Weights of a small mixture-of-experts language model, trained from scratch on English Wikipedia: 10 layers.
Below are experts of layer 5 (counted from 0) of a mixture-of-experts language model. Rows are named router (the router's row for the expert), gate (a neuron's input weights, with its number), up (a neuron's input weights, with its number), down (a neuron's output weights, with its number) and show model dimensions 256-383. Each number is 128 + 24 x the weight over its row's rms, rounded and kept within 0 to 255. Numbers have three digits each.
After each expert's rows: "comes before" lists some tokens at least twice as common just after its tokens as in all text. This comes from a sample of Wikipedia text that the model never trained on. Tokens count by the router's weight.

# expert 4
router:141118156088121119076087140128107135114153147176093145131111133131113152143144210156123110114133131120111128087157126089152132178104104122120141095103131124136135157124223089152107151106084180115102124085109141125149152141171097135144107144144132091114180116146145112128109118104119103148162158134124143124190141130119116139116099118121144120100127121110120186160134143102081157151174
gate6:097154161117117119119148126117090182068146150102124151171151128121139150112114164135130147112106119154093105139136114113102127140128149069127147089135098098116136156123133099137141091118090137127105119110129110125180077105136034146145124142142138108087152150141168179091081100138137127112098128141109099148146117140117128185145100131102166113136082112108125132148148107121101133109177
up6:111143138105079154130137168110112166097176162109126148167125155129176168119134161154115166117144126158137089107120133101114116149119135049130154124137095113120133136109122104113117124110108169130105111112073194135135102149151102133121090113150148063098148159139149166093100114111158115129121156165101132108145129141117167115152118128087152087119121125076124101155137135137137160123149
down6:123115124109126124115122152139156144111108164129183113120130163124134153109124113154136102152155126149161152157134158139108144146102122124139118138128150124092121112123132159123136148164135130070108145110149114111058135116132142125118153119147139173161169132130112113163148115074147140123150255124150130128149117092158120112080154112155138122120191178091119133129116140069082133144116
comes before: "\n", "The", "In", "==", "On", "==="

# expert 47
router:108122152087131159093151055149127114114062105112143142122131124127154095184118121133152122097114100089149170123146110121188128140101090134125099126129145169129140137108106136148124103112116114140083133141137110149137168171087119132140133137130114148105123091131112120134124196122122096106120138119146137126183173078176115124136163117140089106185132131116131125114126100155121108154112
gate6:092099072130114084104141098106096077112113091144161126159138157135101124089136130115134152125129140096123105144097143111149123109125140136112103128120152156193143157123134103133116135132110133125093119154141113173177080141133149148139093104147136133091141113130075142096118123126115117096114139100155159138144153149126112129101106112107122132133132153111109164120127127091118099092135
up6:150152122141101079134133071093093122076101099104127136142142136108116113121144132124138109123132118106139142096057136103136102124124125098110123158119097147160153137157150095128125134083113140118124102095132130136126102148134072145094104122139123151117151107129124160093113148168131151123109130121091102185151138149136163178100113112144100118110114119152107150121174135104121100126180
down6:132147106112089152113124161138179142120083158137136111153121143095112172104124114152121129136154101167115142137125135152128131113114151108131101133119118148151136171128125163166122129152110123093162098150154105108101142088122130100106153121087122060128127124130150138131137162118157112160156130121108136107088120137123093089161115125165153128087123185118113108140161171117175123141111
comes before: "-", "|", " -", "===", "==", " –"

# expert 10
router:121155141090141156123105131093123107112198128126073124146118105172155127126121132107113160102154116122123138089126121095138176169125142138150158111119096117161134132142206096124121112141115140142077094124134114135148110127150116123132119105098132098166111165114091123147115129102112149163124124121095150117122102159112126106127161100120125093099122114119123142137130127125129164136102
gate2:119138114140124140172093139083112117149165125124096180141118088116127169129117128157117091116146164161171140090119167104094153150103129146110125080153121143113149130178128134125076148173117116100139124133134158123140103151150110166101130123114148111112119129125143145106104127119121124147133121168097135167085122142133144177165131122104177170136117099166149117115095155163117126150136
up2:135103084085127132110127158093104152114148079110125118140105095153105130093132082134087165121129136154129137153137100130175149162127151207103148120135116084107129129131158104133097132124173086126142110130105132194128096135126120145117151083133170130128140113107099097131151117144122117139143123155115125118138177105092108128138161125172105124105109139068101181131110131113107118139121
down2:109117136137124077134103072137113077109112132141144098143137107129140117153132151082134087106114140099120131151087117135117124131128143118169129118117170118127117147179132123104122136134138167097159143123097102165133111108093144081119082127115158114109119144152107157129145176135120152127112207103158172160154132144143182104119126154123102108151133126140145119135168120131150146144078
comes before: " the", " he", " and", " which", " it", " but"

# expert 19
router:149100144184139138169134171116176094135054105141124143101098116102145112142106129118145160134122139137114122113111127108144128135114104101100123129149136146149146111167104139138117112124111075165141125116139097118168103109113124148107163144162166144135137095129123141128097116133098099106106089099136158127143153123147140133149155126139138167129123125129075159117146118178120123131141
gate0:130176120127098120124152132185129135135085118131180184134104133156134077121160130155102114155131114128160154153184153134161143148144118138129175151166114096138137150097157115098155096133148107151125071119135126146122135175149143112126166101141147104141148078091133131131129146124112096105117141125159077125131115060159127147114143139095096137084132123142164103140125147124142132092156
up0:123134126145164096136129129093155088111127083120183090108150160173075109074113127118114107153119128124107128157122110106136081129119119118143095141138120109115127151121137106114125175134164122106099155117151138112117126137093133164120132072113134122139152117146127149131134150129114147139123118101098115104133129121145138128158156128155067161156136147118102141155130096095107125109082
down0:122134149083125153140139114139096131112142111113062134148127095135175139156145134143151094123146131135107113088174137095138138152150126133105113128117119142131149134152137103112151062081136110138129112100152133117145119172154106186112154095106156150151114102088158104129149096156121061116118135114140129140163120146111154153163106144123133133100101128133141095138181089150185175171141
comes before: " of", " and", " in", ".", ",", " for"

# expert 51
router:092118137073128132077145096165084167121147105131091133168109132143154131112153124158093101128125139166126141146172111116142133147147122101121153143159156137139155086148163130096102108126161107124124122114117159135065087121141136096148155115123109074093169111135144096138151129123153096150122134122130122167193171098135095126111122085112123131107173097100130150142174120166141121147094
gate0:115169133120175077136106160153090096150123138123140113119108135139097169145113125089102111126110153168139118168125163138106093120116203142165179109129110121139112129155135156127119109142111138105132129146117132120130130153125120118122088131161141112090149106112168147085095133115126101149129081139118126174096109155140169121146113113145128091135115123126116134100101087100140113102141
up0:121154182138132141151099114156168157110104108096104125128150119115145065160145112104145158143119110127123140140149161157129142102120130140157081153094093148160127149126113154142118108116137130092162109140165100152164133116110147145118156136082096136146083125129114116127141137164126179098147104144115186093142110153176115129130149149119128144144112116162098138108133137124143116160154
down0:138146185139170143113186104138151107139148110148150145162145130127159099145142146105108132113123076122104103082134147102147128168145117097178155070127137165135094118108134113139140110138145097161119126113086137165153150118158128146093123147145136079122139134112146123144140141140127118103133101150151114145112106129137126196128094114099153121115106111140137128148106144095138122145163
comes before: " |", " in", " to", " on", " as", " with"